Weights of a small mixture-of-experts language model, trained from scratch on English Wikipedia: 128 experts in each of 11 layers, a shared expert of 192 neurons.
Below are experts of layer 8 (counted from 0) of a mixture-of-experts language model. Rows are named router (the router's row for the expert), gate (a neuron's input weights, with its number), up (a neuron's input weights, with its number), down (a neuron's output weights, with its number) and show model dimensions 192-255. Each number is 128 + 24 x the weight over its row's rms, rounded and kept within 0 to 255.
After each expert's rows: a language model's description of what the expert responds to; "mostly gets" lists some tokens that are sent to it at least half of the time. This comes from a sample of Wikipedia text that the model never trained on.

# expert 55
router [125 121 119 149 140 102 147  86 109 178  81 119 131 107 117 113 117 107  79  95 117 155 141 120 100 140 118 133 156 131 140 175 130 102 125 146 109 143  96  95 152 110 154 102 107  88 169  63 127 127 181 101  70 130 175 164 154 107 110 151 161  93 113 151]
gate0 [114 140 162  99 135 151 139 102 106 165 148 117 149 124 112  91 136 101 124 115 128  86  96 157 116 146 152 146 112 124 160 108 158 114  98 133 110 120 115 122 127 107 105 183  74 103 119 130 123 137 166 142 157 130 147 123 118 124 148 106 128 165 166 142]
up0 [114 116 136 155 164  97 124  99 138 138 149 127  97 101 127 151 172 108 134  97 120 104 109  83 135 138 116 154 122 101 110 121 112  97 111  88 110 141 129 128 130 163 110 121  78 138  90 101 124 114 136  90  92 103 106 157 158 144 122  87 147  75 152 147]
down0 [151  93  97  72 130 120  83 114  87 167 123 142 148 117 103 185 157 119 133 143 136 168 128 124  97 178 121 104 124 100 110 142 105 122 123 129  85 183 148  91  91 143 121 148 155 134 149 100 127  98  77 116 163 125 157 121 149 112 125 108 119 146 137 120]
Nationality and occupation descriptors. Nationality and job words in biography openings and lists, such as American, New Zealand, footballer, politician, journalist.
mostly gets: " footballer", " politician", "ologist", " Occupations", " businessman", " scientist"

# expert 30
router [159 125 173 119 102 134  96 112 102 115 101 158  85 136 130 135 112 130 182  79 122 145 120 129 199 125 142 120 108 123 108 129 141 119 144 150 117 124 144 115 103  98 114 167 110 124 118 110 112 138 119 130 143 155 153 146 114 102 141 170 133 121 134 105]
gate0 [156 116 144 123 145 122 136  85 137 115  88 124 116 136 110 147 149 112  90 108 142 125 102 127 111 119 135 100  93 128 191 140 117 127  89 105 119 113 167 185 154 120 147 116 141 136 131 130 150 165 134 115 142 160 134 102 163 134 152 128 132 117 135  92]
up0 [116 142 137 103 120 146 123 125 157 129 158 156  88 164 146 154 110 143 104 120  62 119 169 106 120 162 146 157 127 131  78 144 141 105 133 136 154 147  86 122 111 132 122 154 116  82 115 123 140 118 134 104 129  87 139 150  66  97 107 141 110  89 152 163]
down0 [118 131 113 141  99 118  55  93 132 116 107 104 134 150 178 136 127 138 168 111 148 158 106 115  88 131 133 145 114 165  98 134 108 124 144 132 148 151 154  75 109 155 120  89  98  97 110 132 140 115 142 137 122 117 123 140 141 116 130 112  78  64 123 165]
Japanese name pieces. Word pieces of romanized Japanese names and terms, often with macrons, such as ō, Shin, ashi, uki, awa.
mostly gets: "ō", " Shin", "の", "oshi", "ashi", "iko"

# expert 38
router [139 133 115 148  84 125 134  81 128 129 105 147 150 124 141 112 130  94 133  94 170 133 124 147 163  96 111 138 114 153 131 177 126 114 156 164  66 124 125 120 139 113 123 106  85 152 108 129 118  97  86 108 150 102 124 151 113 109 153 132 119 100 103 110]
gate0 [114 198 139 116 131 100 120 139 117 129 126 119 130 131  83  96  84  73 141 128  83 108 126 121 127 115 102 136 128 126 141 134 112 135 123 169 159 121 144 101 197 128 115 111 128 140 143 103 135 102 141 113 110 104 112 114 124 129  86 148 150 124 127 137]
up0 [138 156 137 137 161 131 123 134 162 128 125  99 111 171  62 104 149  71 140  77 145 115 102 122  72 108 151 117 143 102 106 154 112 159 135 157 139 159 133 110 127 198  93 111 144 122 106 111 148 106 130 157 156 142 136 114 132  95 153 124 136 181 136 110]
down0 [175 124 129 100 123 139 128 108 131 153 139 138 136 172 114 141 148 108 113 119 131 106 159 109 109 140 147 131 142 114 110  78 125 154 125 143  37 126 131 165 139 157 132 148 141 184 194 118 132 118 125 114 159 129 151 116 147 110  80 123 131 145 131 133]
Given names and nicknames. Common English first names and nicknames in plot summaries and credits, such as Steve, Mike, Doc, plus invisible characters in coordinates.
mostly gets: " Steve", " Dave", " Mike", " Andy", " Brian", " Rick"

# expert 7
router [152 130  59 114 192 107 127  99 130 126  74 127 163  99 108  44  75 139 152 128 140 145 146 133 140 150 134 117 128 134  99 128 172  99 146 168 146 133 147 155 128 147 131 108 146 106 143 119 128 166 139 137 162 128 111 144 106 112 119 104 138 159 115 147]
gate0 [121 160 132  80 143 103 144 138 113 140 166 118 125 103 103 166 154 148 149 117 135 132 102  63 134 147 130 121  98 108 134 125 126 168 153 128 124  87 116 161 107 104 148 149 127 129 118 148 108  97 160 139 166 137 101 127 165 118 166 134 134 120 124 115]
up0 [162 114 132 161  88 120 100 157 130 102 116 148 162 125 165 122 122  98 117 102 121 125 152 155 132  94  76 119 150  65 128 109 122  80  64 120 119 133 146 130 119 133 139 126 113 125 135 135 150 178 102 108  92 136 125 119  89 138 130  73 114 143 133 111]
down0 [144  77 145 119 143 140 110 115 161 116 113  97 144 138 144 131 125 132 138 115 113 145 104 144 126 115 131 144 120  76  99  92 112  94 144  93 104 139 122 145 101 126 111 112  63 187 107 126 112 115 142 118 127 100 109 126 116 154  90  98 123 154 111  93]
Copula and auxiliary be. Forms of be after a subject, especially in passives, such as was, is, were, been, being, plus became.
mostly gets: " been", " was", " were", " being", " is", " newly"

# expert 54
router [ 90 118 138 118  61 110 127  94 136 112  92 160 150 120 143  94 129 162 115  87 132 147 120 149 114 125  95 116 151 139 122 126 139 116 140 125  78 126  74 138 142  79 117 122 130 127 136 133 134  69 127  97 148 126 161 100 114 118 174 137 154 119 136  90]
gate0 [138  99 111 102 102 160 104 145  96 132 134 121 152 131 112 142 111 166  99 127 105 145 141 144 101  98 111 139 107 150 141 154 145 167 141 156 128 146 118  96 139 117 129 113 120 166 156 119 140 131  94 138 146 106 144  80  95 109 129 143 141 123 144 123]
up0 [120 168  99 124 105 134 163 131 136 174 133 123 152 110 140 105 135 132 169 148 140 146 148 112 142 106 153 123 136 110 113  92  90 113 147 108 166 124 100 157 110  98 106 106 109  68 166 105 142 112 137  59  89 126 132 107 125 130 142 118 113 127 109 148]
down0 [113 159 136 110 111 134  86  92 147 169 124 104 151 131 121 106  78 137 144  67 102 155 127 132 141 141 141 121 111 142 120 143 111  90 143 119 110 116 177 113 132 129 136 188 112 101 154 154 100 106 178 170 106 109 134 131 129 107  82 150 104 127 132 134]
Initials and abbreviations. Periods after personal initials and genus abbreviations, such as J. F. R., L. peregrinus, plus country codes like AUS, GBR.
mostly gets: " †", " AUS", " IND"

# expert 48
router [116 132 133 139 131  84 156 157 141 142  86 165 115 102 137 117 137 118 127 148 138 141 145 146 130 161  83  98 113 107 131 121 118 129 173 130  96  87 148 106 165 139 135 100 127 103 121 136 109 103 125 116 134 120 150 135  71  76 124 115 142 158 131  87]
gate0 [131 141 125 145 109 133 145 114 105 138  90 110  93 129 111 120 116 143 127 191 167 138 140 123 124  87 114 121 127  61 135 118 177 122 118 147 111 104 114 149  57 109 135 147 165 133 130 133 157 142 121 112 132 102 130 112 138 119 105  84 125 144 131 149]
up0 [ 95 136 116 137 133 102 113  88 138 139 117 115 143 112 118 160 139 161 139 109 153 118 165 121 164 166 118 142 135 113 132 110 160 136  97 146 149 137 114 120 100 123 110 139  88 141 125  79 127  94 105  78 157 169  76 137 140 116 149 142 110  94 111 125]
down0 [101 128 131 126 118 147  92 125 145  96 142 141 117 160 142 151  97 114 119 121 160 129  91 122  93 132 144 130 123 136 142 125 133 166  98 134 153 145 107  97 136 130 137 162 160 172 147 137 146 162 119 136  60 141 174 116 136 150 144 107 144 110 136 115]
Acting-role credits. Tokens linking actors to roles in filmography and award tables, such as starred as, role of, table pipes, character names.
mostly gets: " starred", " character", " roles", " Supporting", " Starring", " characters"

# expert 57
router [143 137 154 154 171 112 208 174  98 131 126 128 137 163 149 113 126 155 151 156 113 134 127 144 128 116  76 134 140 136 118 137 134 155 163 128 110  85 154 144 177 155 121 147 112 136 119 118 121 118  95 107 134 149  92 161  60 126 147 135 117 109 127 115]
gate0 [151 107  95 131 168 116 109 143 121  98 144 125 138 128 158 108 103  97 143 102 125 152 120 163 137 136 102  97 136 141 134 108 117  89 146 118 117 106 131 193 131 118 123 152  70 120  92 184 114 136 144 108 164 151 143  96 152 128  86 120 134 151 177 116]
up0 [126 123 124 153 157  80 178 160 135 141 127 131 119 134 149 140 109 112 116 114 127 153 139 107 147 129 106 158 102 121  88 148 182 107 122 120 158 135 146 146 111 152 156  86 138 135 125  91 127 130 179 126 140 152 102 137 123 150  75 143 127  94  96  97]
down0 [130 113 111 107 128 107 103 138 189 116 159 115 138 148 116 152 181 108  96  84 141 135 107  99  94 149 152 117 131 102 140 132 144 113 144 115 109  90 158 126 122 147 131 139 149 129 112 145 123 163 184 136 111 114  94  92 161 138 121 110 129 120 132 143]
Titles of creative works. Words and first letters inside titles of albums, shows, games and comics: Darkwing Duck, Zelda, Beyblade: Metal Masters, Made in Heaven.
mostly gets: " Girl", " Dream", " Night", " Blood", " Metal", " Dark"

# expert 62
router [118 128 138 108 139 134 100 104 126 114 118  97 138  93 135 127 130 124 180 166 108 105 126 138 142 140 127 173 153 137 157 139 158 144 132 126 130 121 179  99 133 107 126 105 116 118 141 115  90 184 105  96 153 156  92 165 117 163 130 110 152 118 157 121]
gate0 [ 85 127 108 127 172 132 124 157 124 163 124 101 103 164 108 151 140 142  96 154  87 159 141 105 149 143  61 113 158 118 149 163 107 161 147 113  80 118  98 106  98 110 139  87 129 116 154 177 160 121 128  73 126 134 123 178  82 128 111 103 128 163 129 108]
up0 [165 138 139 134  98  89 123 139 103 157 161 147 120 100 125 113 108 199 133 138 118 144 128 124  99 139 129 142  99 150 135 136 143 146 112  83 110 134 140 158 124 139 146 111 143 104 126  97 107 127 133 100  77 111 133 110  95 117 151 136 119 127 143 169]
down0 [124 108 120  71 154 113 191 108 137 113 128 157 139 123 125 134 150 136 145 147 192 156  77 102 162 125 164 118 110 147 117  92 124 123 122 111 117 141 122 157 118 129  97 120 137 152 112 104 119 109 143 171 142 117  93 141  89  82 116 128 116 140 101 135]
Prepositions and noun modifiers. Mainly of, a, for, with before noun phrases, plus adjectives like free, young, foreign and verbs like reduce, protect in expository prose.
mostly gets: " free", " young", " reduce", " improve", " foreign", " protect"

# expert 21
router [157 126 127 137 163 149 104 169 126 142 127 118 160 107 156 155 146 117 118  91 129 128 176 144 147 115 102  97 122 135  91 175 163 126 143 168 113 121 135 112 182 104 109 147 142 131 133 117 105 121  91 123 116 139 141 138 122  92 130 136 119 169 127 151]
gate0 [113 133 131 126 109 118 177 119 166 145 182 151 123 112 119 154 129 154 114 151 139 105 124 120 123 103 138 120  87 138 142 137 143 176 204 138 109  97 149 129 121 114 158 132 114 158 123  87 144 133 142 184 149 120 149 134 150 132 100 139 122 121 137 156]
up0 [173 140 166 116 169 116  96 124 148 154 114 119 158 116 134 180 105 158 128 159 121 103 139 107 118  97 128 127 137 141 157 118  83 162 139 124 138 125 144 154  96 128 124 132 114 154  96 133 134 161 144 145 140 134 166 150 104 111  90 159 124 114 136 108]
down0 [121 130 105 122 119 127 110  90 124 141  63 126 118 152 137 152 104 111 131 148 133 148 122 150 120 103 121 146 145 133 148  90  67 132 127  87 108 117 123 167 122 112 143 113 135 167 151 145 110 136 105  89 102 134 117 135 111 134 113 174 135 142 182 146]
Place-name parts. Place-name pieces and suffixes in US towns and venues, such as Springfield, -ville, -ton, -boro, Lemon Township, Stratton Mountain.
mostly gets: "boro", " Cleveland", " Portland", "lington", " Spring", " Phoenix"

# expert 32
router [110 132 155 160  83 115 182 105 118 135  85 101 164 114 119 159 155  86 136  88  84 108 102 139 145  89  72 135 145 127 133 167 167 132 129 154 107 136 116 151 121 110  75 135 116 118 113 117 119  95  77 157 143 103 139 100 160 163 118 123 151  92 144 112]
gate0 [134 104 114 164 117 141 139 125 117 132 148 129 145 133 123 157 132 151 143 108 133 130  99 146 111 130 101 121 159 115  97 119 147 122 108  91 129 103 136 127 129 131 172 132 109 136 105 163 126 125 109 115  96 178 142 118 192 140 166 132 108 137 121  81]
up0 [184 117 139 150 134 101 104 136  91 130 136 126 109 127 109 118 114 149 131 121 124 124 132 134 133  84 119 123 107 126 108 151 146  78 134 118 110 142 127 165 161 113 106 145 121 125 115 141 160 106 137 125  88 142 115 138 184 122 152 123 129 168 127 159]
down0 [116 112 103 122  98 102 118  78 122  94  96 160 120 122 127 123 144 134 133 104 152 143 131 152 115 130 172 123 105 126  99 131 119 155 156 144 138 145 190 120 159 101  97 132 174 132 152 147 154  86  93  91  93 124 128  88 128 173 123 156 172 136 153 110]
Bibliographic publisher citations. Punctuation and publisher words in book references, such as Oxford University Press, the colon after London, McFarland, ISBN.
mostly gets: " Press", " Books", " Publishing", " Collection", " Publisher"

# expert 37
router [108 167 125 127 104 131 126 134  92 148 128 138 130 140 142 136 164 125 106 111 131 126 130 121 101 106  80 122 125 125 135 128 129 143 112 161 107 139 102 138 155  89 141 156 114 155 151 163 156 150 128 118 157 133 139 104 131 132 111 112 151 140 137 138]
gate0 [181 139 128 125 146 128 123 114 112 172 159 116 130 129 151 114 115 127 142 107 136 148 144 102 133 129 149 100 170 137 174 105 147  90 110 130 102 134 152 101 129 130 106 150 121 139 118 150 111 137 144 116 120 129 151 125 142 118 157 146 144 114 141 152]
up0 [163 109 131 123  96 132 106 152  99 136 115  93 160 154 121 158 102 162 134 101  88 151 132 154 143 126  98 136 102 112 116 120 163 127 112 149  84 100  98 111 132 109 116 124 126 143  94  94 135 137 104  99 163 102 119 122 150 138 134 130 150  95 186 149]
down0 [104  96 109 120 122 102 106 144  82 121 123 107 123 144 192 110 137 150  90 136 103 130 140 111 104 156  62 142 135 147 125 145  90 121 119 131 145 144 102 123 110 111 116 125 125 117  85 112  53 147 139 153 125 116 145  93 134 137 151 102 127  80 134 112]
Geographic location phrases. Articles and landscape words in place descriptions, such as the in "part of the historical region", river, valley, located.
mostly gets: " river", " tropical", " hill", " valley", " mountain", " lake"

# expert 19
router [106  83 144 135  81 154 143 144 127 121 149 134 161 146 138 144 139 110 157  81 123 141 129 142 149 121 101 112 168 130 104 119 154 116  95 127  72 104 108 123  72 139  98 125 136 131 162 126  93 137 138 137 114 155 159  90 148 122 104 141 157 137 153  98]
gate0 [100 142  88 162 132 111 110 149 185 103 126 182  77 167 164 175 139 152 119 173 117 119 120 139 119  73 127 115 117 116 101 131 128  96 127 105 132 137 113 147 105 128 158 123 150 113 176 191 171 127 153 130 123 112  96 147 121 101 149  89 108  89 123 133]
up0 [147 168 136 121 110 146 126 110 113 192 143 102 135 124  89 128 142 123 156 111 152 114 170  98 121 162 161 116 138 119 174  95 168 108 154 161 130 123 148 129 102 133 119  97 143 140 110  97 130 148 123 143 177 160 147 171 143 133 114 131 160 110 159 162]
down0 [106 131 128 100  97 149 130 114 102 139 155  82 131 100 142 151  94 124 139  95 114 143 114  98 152 178 109 110 174  75  89 159 104 132 164  69 119 162 112  94 109 167 130 131 123 112  76 112  65 152 132 127 128 140 118 155 175 142 154 146 129 128 117 139]
Section breaks and headings. Blank-line newlines before a new section or paragraph and the == heading markers, plus section titles like Reception, Plot, Cast.
mostly gets: "==", "\n\n", "===", "=====", "===="

# expert 40
router [132 147  91 139  83 125 162  92 126 151 132 160 113 114 107  75 110 154  92 120  87 108 131 133 113 109 136 144 145 118 142 143 129  93 162 159 130  93 102 149 143  68  99 110 111 127 140 138 109  77 112 157 138 167 154 148 105 136 131 152 115 131  89 116]
gate0 [120 123 139 130  97 108 143 130 147 117  95 172 119 142 143 103 168 121 153 120 152 104 106 191 103 118 125 127 102 132 133 151 131 105 148  81 156 180  79 108 139 116  92  98 142 120 138 140 121 154 185 145 159 110 133 187 124 114 140 136 151 113 155  81]
up0 [134 118 115  93 151 162 123 102 114 150 119 149 140 122  89 155 129 184 140 149 143 185 123 180 185 151 124 168 165 102 141 156 123 144 108 117 101 110 126 157 130 132 100 136 101 153 105 161 108 168 141 113 111 130 145  84 139 121 118 139 118 124 139 133]
down0 [108 118 130 127 153  98 100 153 125 127 101 121 158 136 111 128 142 108 156 204 147 126 150 100 155 138 109 125 134 134 121  89 116 143  94 152 133 121 105 122 129 143 128 122 128 170 141 121 158 111 145 124  98 129 142 140 148  96 133 109  97 112 118 155]
Capital initial letters. Lone capital letters starting non-English proper names, mostly G, K, M, H, as in Gandhi, Gadang, Kesuma.
mostly gets: " G", " Bh", " K", " M", " H", " Gh"

# expert 18
router [106 169 129 116 106 132 137 126 133 117  93 132 122 107 156 137 103 108 135 133  76 140  72  78 107 120  88  88 108 105 130  99 183 144 184  93 127 112 140 157 109 120 109  74  94 111 105 166 145 123  92 138 154 170 120 106  94  93 118 130 125 132 109  97]
gate0 [133 118 130 192 155 160 112 181  89 133 108 108 142  97 168 140 151 146 154 126  87 119 160 119  99 102 136 158 126 135  89 120 166 118 164 145 159 112 181 149 117 144 123 131 156 110 121 113 137 129 126 146  80 130 144 133 121 138 143 137 125 122 138 142]
up0 [135 115 123 121 128 153 137 121 133 141 119 116 169 127 114 171 186  97 105 160 161 143 132  79 123 104 144 150 169 102  78 143 112 108 136 103 153 126 127  98 115 118  61 163 162 146 143 121 120 130 120 114 103 151  96 146 107 108 103 148 145 142  85 162]
down0 [145 103 166 103 132 122  96 112 156 126 126 114 147 117 128 164 151 174 107 118 123 127 160 126 150 140 126 122 113 124 156 121 174 124 106 102 161 167 123 122 134 130 116 123 144 141 115 169 177 151 132 177 164 141 129 107 120 119 169 134 137 123 144 134]
Title-following parentheses. Opening parenthesis after a work title or name in lists, plus key names in music catalogues, such as Sonata in D major.
mostly gets: "artet", " Op", " piano", " (", " Symphony"

# expert 44
router [ 95 137  86 107 111 181 144 154 152 125 149 155 121 132 132  89  92 122 145 124 119 138 136 132 123 148  96  96 140 120 167 128 127 130 135  94 152 149 152 123 127 118 127  97 117 139 155 197  91  73  82 111  99 138 152 109 142 122 130 135 113 138 131  94]
gate0 [ 94 105 117 108 155 110 148 120 130  78 165 126 102  87 144 130  83 120 113 145 107  83 135 146 157 136 153 117 112 104 124 112 122 139 139 138 125 128 162 125 143 134 128 109 129 109 114 137 127 151 149 153 144 111 122 121 121 116 142 135 117 114 132 130]
up0 [165 138 100 163 177 145 165  93 181  78 128 119 158 127 132 142 105  99 120 102 148 140 152 127 137 122  99 107 144 176 131 143 107 107 109 112 134 104 121 128 130 153 127  98  72 136 146 100 150 128 106 105 145 104 137  99 100 162 129 164 141 116 127 148]
down0 [128  95 141 167 160 125 134 122 158 111  63 114 148 104 166 145 141 111 139 152 118 106 133 151 152 185  98 145  89 143 106 143 127 136 147 119 119  98 142 125 129 185  99 141 128 141  98 160 114 123 112 133 116 127 117 145 145 178 108 138 128 127 142 100]
Numbers in parentheses. Digits, units and parentheses in measurements and records, such as 3,300 ft, sq mi, (0–6 ACC), and climate table conversions.
mostly gets: "Gls", "loan", " GF", "sq", " GA", " sq"

# expert 39
router [128 134 152 117 119 104 175  99 107 139 112 133 100 169 115 124 130 125 152 150 141 108 143 147 140 116 112 149 130 102 119 195 172 129 159 162  80 148 102 152 124  39  51 100 117 126 122 152 118 106 165 123 147 141 124 146 114 148 126 144 112 106 103 112]
gate0 [145 126 164 116 102 122 109 146  89 131 135 106  70 113 228  68  97 127 160 122 117 120 149 154  99 154 118 133 142 121 121 147 135 117 113 129 134 118 101 133 129 157 135  95 113 125  57 155 145 122 126 151 191 119 172 122 158 154 172 111  91 128 169 137]
up0 [136 144 145 134  99 126 108  73 157 203 134  80 156 135 146 124 217 127 148 154 112 121 167 155 161 126 123 134 117 101 147 133 130 101 133 121 138 176 118 139 129  55 146  84 112 127 102 194 156 143 118 145 138 121 126 142 139 161 111  99 116  92 109 117]
down0 [ 99 144 142 125 125 150 153 121 124 114 135 123 107 134 102 126 100 187 137 134 136 147 121 136 117 107 119 123 148  73 138 104 150 139 170 158 149 141 153 115 122 172 138 139 153 162 161 129 128 126 154  92 110  56 116  88 137 157 135 160 150 102 133  94]
Rulers, gods, saints. Titles and names of monarchs, deities and religious figures: King, Emperor, God, Saint, caliph, Lord Shiva, Joseph.
mostly gets: " God", " god", " Hans", " king", " Karl", " Joseph"

# expert 56
router [148 157 133 147 158  92 174 141 110 122 108  99 125 146 137 137 107 165 180 182 107 149 149 126 104 130  90 122 170  84 138 126 163 107 151 127 133 109 123 147 121 128 118 161 100 136 111 146 122 141 101 124 151 123 146 169 176 114 137 159 126 111 155 107]
gate0 [ 68 130 134 128 125 111 121 122 130 137  84 145  67 142 122  66 122 160 113 131 109 121 136 138 121  97  83 147  89 121 136 128  98 106 154 118 143 135 147  97 139 107 118 132 111  80  97 120 134 110 136 124 164 143 105 144 102  98 163 119 135 126 115 120]
up0 [136 150 103 126 149 111 115 126 119  94 188 113 140  70 114 127 102 131 124 137 141 128 149  77 111 114 120 119 115  95 149 104 102 157 158 106 122 114 133  81 117 144 148 135 166 154 148 142 104 137 158 132 123 142 105 123 134 142 108 168  97 106 126 154]
down0 [108 100 110 159 138 137 131 162 115 184 106  80 150 119 166 119  94 128 121  85  75 146 141 142 147 146  91 104 173 166 149 105  94 106 133 117 104 135 146 114 131 107 155 126 132 121 160 104  73 143 185 106 119 140 163 167 165 136 129 123  82 127  80 112]
Pronouns in speech and titles. Pronouns, auxiliaries and contractions in quoted speech and song or album titles, such as I, you, 'm, didn't, Will, Are.
mostly gets: " you", " You", "'re", "'m", " didn", "You"

# expert 34
router [101 125 136 125 112 162 134 108 130 121 105 139 133 145 100 115 124 144 199 106 156 101 109 138 122 138 127 177 140 119 156 117 135 140 142 126 114 158 123 107 156 108 146  80 137 118 120 121 122 157 147  75  98 141 122 101 136  82 145 149 110 165 113 144]
gate0 [133 117 134 121 118 131 123 127 132 115 132  99  97 102 118 121 144 143 148 155 170 120 129 135  70 137 119 179 110 131 161 129 138 151 144  90 115  95 127 119 183  62  98 168 154 132  96 120 138 119 100  91 129 101 139 123 129 132 133 149 115 172 196 181]
up0 [ 99 148  93 153 150 162 156 143 111 138  94 114 133 100 130 132 125 107 143 132 145 129 140 106 137 107 125 129 146 121  79 143 126  96 145 150 157 117 146 142 148 108 136 144 142 150 113 125  99  79  89  98 156 139 154 157 117 156 132 125 128 119 143  93]
down0 [127 116 120 138 127 133 127 142 127  76 107 137 147 146 114 120  97 129 151 157 161  75 120 133 138 126 115 110 161 110 111 140 113 120 102 130 121 109 157 169 125 135 109 146  96 190 110 100 118 178 111 161 135 161 120 104  59 115 145  95 148 133  96 139]
Chemical word pieces. Pieces of chemical and biochemical names, such as -yl, ox, -ine, carbon, acid, plus separators in sports league score tables.
mostly gets: " carbon", " ox", " alco", " acid", "ethyl", " protein"

# expert 35
router [125 148 168 140 134 120 167 139 128 105 131 145 157 146 115 153 144  77 121 100 114 119 146 119 153 117 141 168 175 145 122 171 110 119 130 130  89 117 104 149 106 131  97 151 136 125 129 136 110  62 180 130 139 137 104 131 137 109 121 141 103 130 111 135]
gate0 [125 162 134 130 161  93  99 103 140 126 116 163 151 119 120 117  70 145 118 179 112 139 143  95 145 134 124 151 116 137 137 108 110 154  76 148 115 159 106  98 112 104 102 157 154 144 133 120 164 142 112 114 164 145 147  90 140 127 147 136 137 134 114 101]
up0 [ 89 109 133 164 131 121 119 120  93 183 130 179 122 148 131  92 101 135  78 121 115 131 115 144 175 143 111 126  65  79 122 122 119 155 117 136 130  74 164 112 182 137 134 163  85 138 119 119 149 103 169  64 102 109 116 146 155 162 135 110 110 166  88 126]
down0 [144 144  69 139 153 158  98 148 139 108 134 144 140 157 136 114 149 134  88 164 136 102 116 144 144  96 138 129 102 141 104 111  94 134 128 114 138 114 105 106 113 119 138 135 106 131 158 126  92 160 127 108 119 155  78 126 125 123 110 151  97 152 164 121]
Company name words. Words in organization names, such as Bank, Railway, Ltd, Invest(ments), Racing, Productions, and word endings inside company or product names.
mostly gets: " Railway", " Ltd", " Bank", " Ship", " Productions", " Racing"

# expert 52
router [132 129 144 142  86 120 120 134 126  84  97 134 137 114 125 157 137 156 145 154 135  91 151 117 114  88 122 137 163  64  99 145 119 148 131 118 124 208 105 109 127 147 143 119 137 142 134 154  86 150 105 115  97 156 134 145 122 124 148 149 119 136  96  92]
gate0 [ 88 119 152 159 160 126 154 108 134 118 152 136 117 147 110 133 137 126  87 100 162 107 125 133  80 111 105 124  87  89 141  93  92 149  70 136 133 202 119 134 159 158 108 147 106 139  95 158 103 118 104 110 110 166 136 163 132  98 178 120  84 143 122 145]
up0 [154 145 124 164 135 108 141 119 115 132 119 117 147 162 109 114 103 138 104 128 164 129 110  92 128 124  97 108 122 152 125 153 131 102  93 136 143 126 102 139 151 117 142 163 114 142 124 151  75 143 146 103 112  84 164 117 112 135 144  97 146 118 102 143]
down0 [137 104 122 131 119 108 119 149 118 100 119 131 142 102 142 128 103 117 173 111  84 107 127 183 136 112 132 134 140 162 115 135 154  91  93 128 165  96 103 147 137 152 135 135 162 105 123 134 125 111 117 155 119 103 145 131 107 124 111 122  88 139  85 141]
Combat and athletics results. Weight classes, bout, title, Win, KO, kg, m, and score digits in fight records, tennis scores and athletics result tables.
mostly gets: "weight", "finals", "ockout", "KO", " GK", " DF"

# expert 36
router [124 139 143 137  75 105 159 139 138 176 109 158 157  92 133 120 114 176 131  96 130 114 142 121 156 136 153 139 137 185 143 120 152  74 148 109  99 146  77 118 113 148 119 117 136 165 150 133 142 102 136 121 158 108 105 109 153 126 143 128 101 115  97 111]
gate0 [126 158 141 126 145 134 125 127 169 112 174  83 170 148 152 136 108 146 162 165 154  96 161 143 116 151 103  86 169 144 106 100 140 103 124 130 152 127 138 176 136  95 154 114 121 123 104 190 100 101 124 145  84 162 161 111 157 150 134 135 142 120 133 139]
up0 [123 134 148 121 149 147  88 132 116 106 138 135 114 178 144 147 145 140 140 116 125 114 157 152 105 147 138 131 158 112 106  87 160 195 130 107 136 134 141 155 172  70 124 134 143 141  96 153 147 140 158 106  85 153 115 151 117 132 110 143  93 139 153 150]
down0 [141 175 112 143 125 149 114 132 120 122  99 148 122 144 112 153 188 121 164 148 132 106 130 123 136 117 137 131 111  74 147 107 114 152 119 147 128  82 126 108 140 165 130 120 122 159 149 149 139 162  73 128 109 148 121  86 149 157 137 157 121 149 128 116]
Capital-letter codes. Single capitals and capital pairs inside acronyms, codes and designations, such as ICAO codes, call signs, asteroid names like 2007 NZ.
mostly gets: "ER", "ON", "ED", "CE", " Spacewatch", " SN"

# expert 22
router [154 123 190 134 121 117 122 110 133  86 139 169 137 114 129 154 139 140 122 128 126  96 132 120 173  99 123 129 124 157 136 138 121  96 149 112 112 150 135 146 168 153 164 161 131 124 139 137 111  73 124 118  97 155 118 146 118  93 156 147 140 161 112 107]
gate0 [114 142 179 176 100 188 100 126 109 116 169 142 125 100 149 100 130 152 146 122 132 161 114 144 103 116 107 138 115 128 138 128  71 123  99 121 157 148 152 108 160 131 123 113 113 125 191  96 133 128 155 142 145 108 133 153  97 155 128 119 149 140 117 129]
up0 [129 105 136 103 176 141 125  89 152 132 117  95 143 160 152 135 129  97 110  94 146 138 113 119 116 110 163 103 139 150 118 143 133 113  98 145 130 157 150 155 175 121 121 137 130 141 124 159  99 168 131 117 124 128 137 113 179 129 160  94  97 187  51 139]
down0 [143 119  77 135 123 141 130 104 128 132 174 149 149 138 136 118 112  83 113 136 121 133 134 147 133 100 128 103 128 139 129 138 123 130 131 110 141 119 124 129 100  97 121 159 107 140 103 101 138  97 132  91 142 116  88  92 181  81 199 175  92  74  99 150]
Name endings before Racing. Final pieces of surnames and place names, often in tables before Racing or Stadium, such as Gibbs, Childress, Fordham, Lithgow.
mostly gets: " Racing", " Motorsports", " Honda", " Kitt", " Toyota", " Memorial"

# expert 45
router [140 102 143 135 127 113 141 103 141 134 143 130 132  93 153 114 108 117 106 110 146  79 133 166 112 108 160 117 131 115 101 141 145 133 155  84 104 133 146 165 146 169 131  89 118 156 111 140 147  88 117 125 113 115 132 146 189 125 114  94 162 122 141 104]
gate0 [125 141 151 111 151 142 130 159 149 152 176 145  97 147 134 101 131 163 131 111  91 112 107 130 129 159 120 132 130 130 115 160 182  90  90 130 140 126 129 104 101 197 147  84 108 118 182 112 102 128 132 147 135 142 130  92 133 125 171 145 148 126 166 144]
up0 [ 98 170 134 140 103 144 144 159 114 149 152 141 153 115 140 146 135 124 144 125 113 139 124 113 170 144 128 116 100 135 106 135 138  93 116 101  94 160 143 149 130  98 170 119 108 102 169 121 144 138  86 141 187 123 119 111 143 112 148 156 152 123 108 144]
down0 [147 144 113 185 103 137 144 119 102 100  99 122 129  81 157 139 187 129 102 124 147 125 172 126 130 142 138 112 119  97  98 112 192 125 138 152 109 128 154 132  91 128 109  69 136 131 192 160 115 132 164 160 124 100 142 170 136 137 103 126 153 122 151 115]
Years in text and tables. Four-digit years, mostly 2010s–2020s, after "in", commas or table pipes and before dashes, as in 2016, 2013–14.
mostly gets: " 2015", " 2019", " 2012", " 2024", " 2025", " 2016"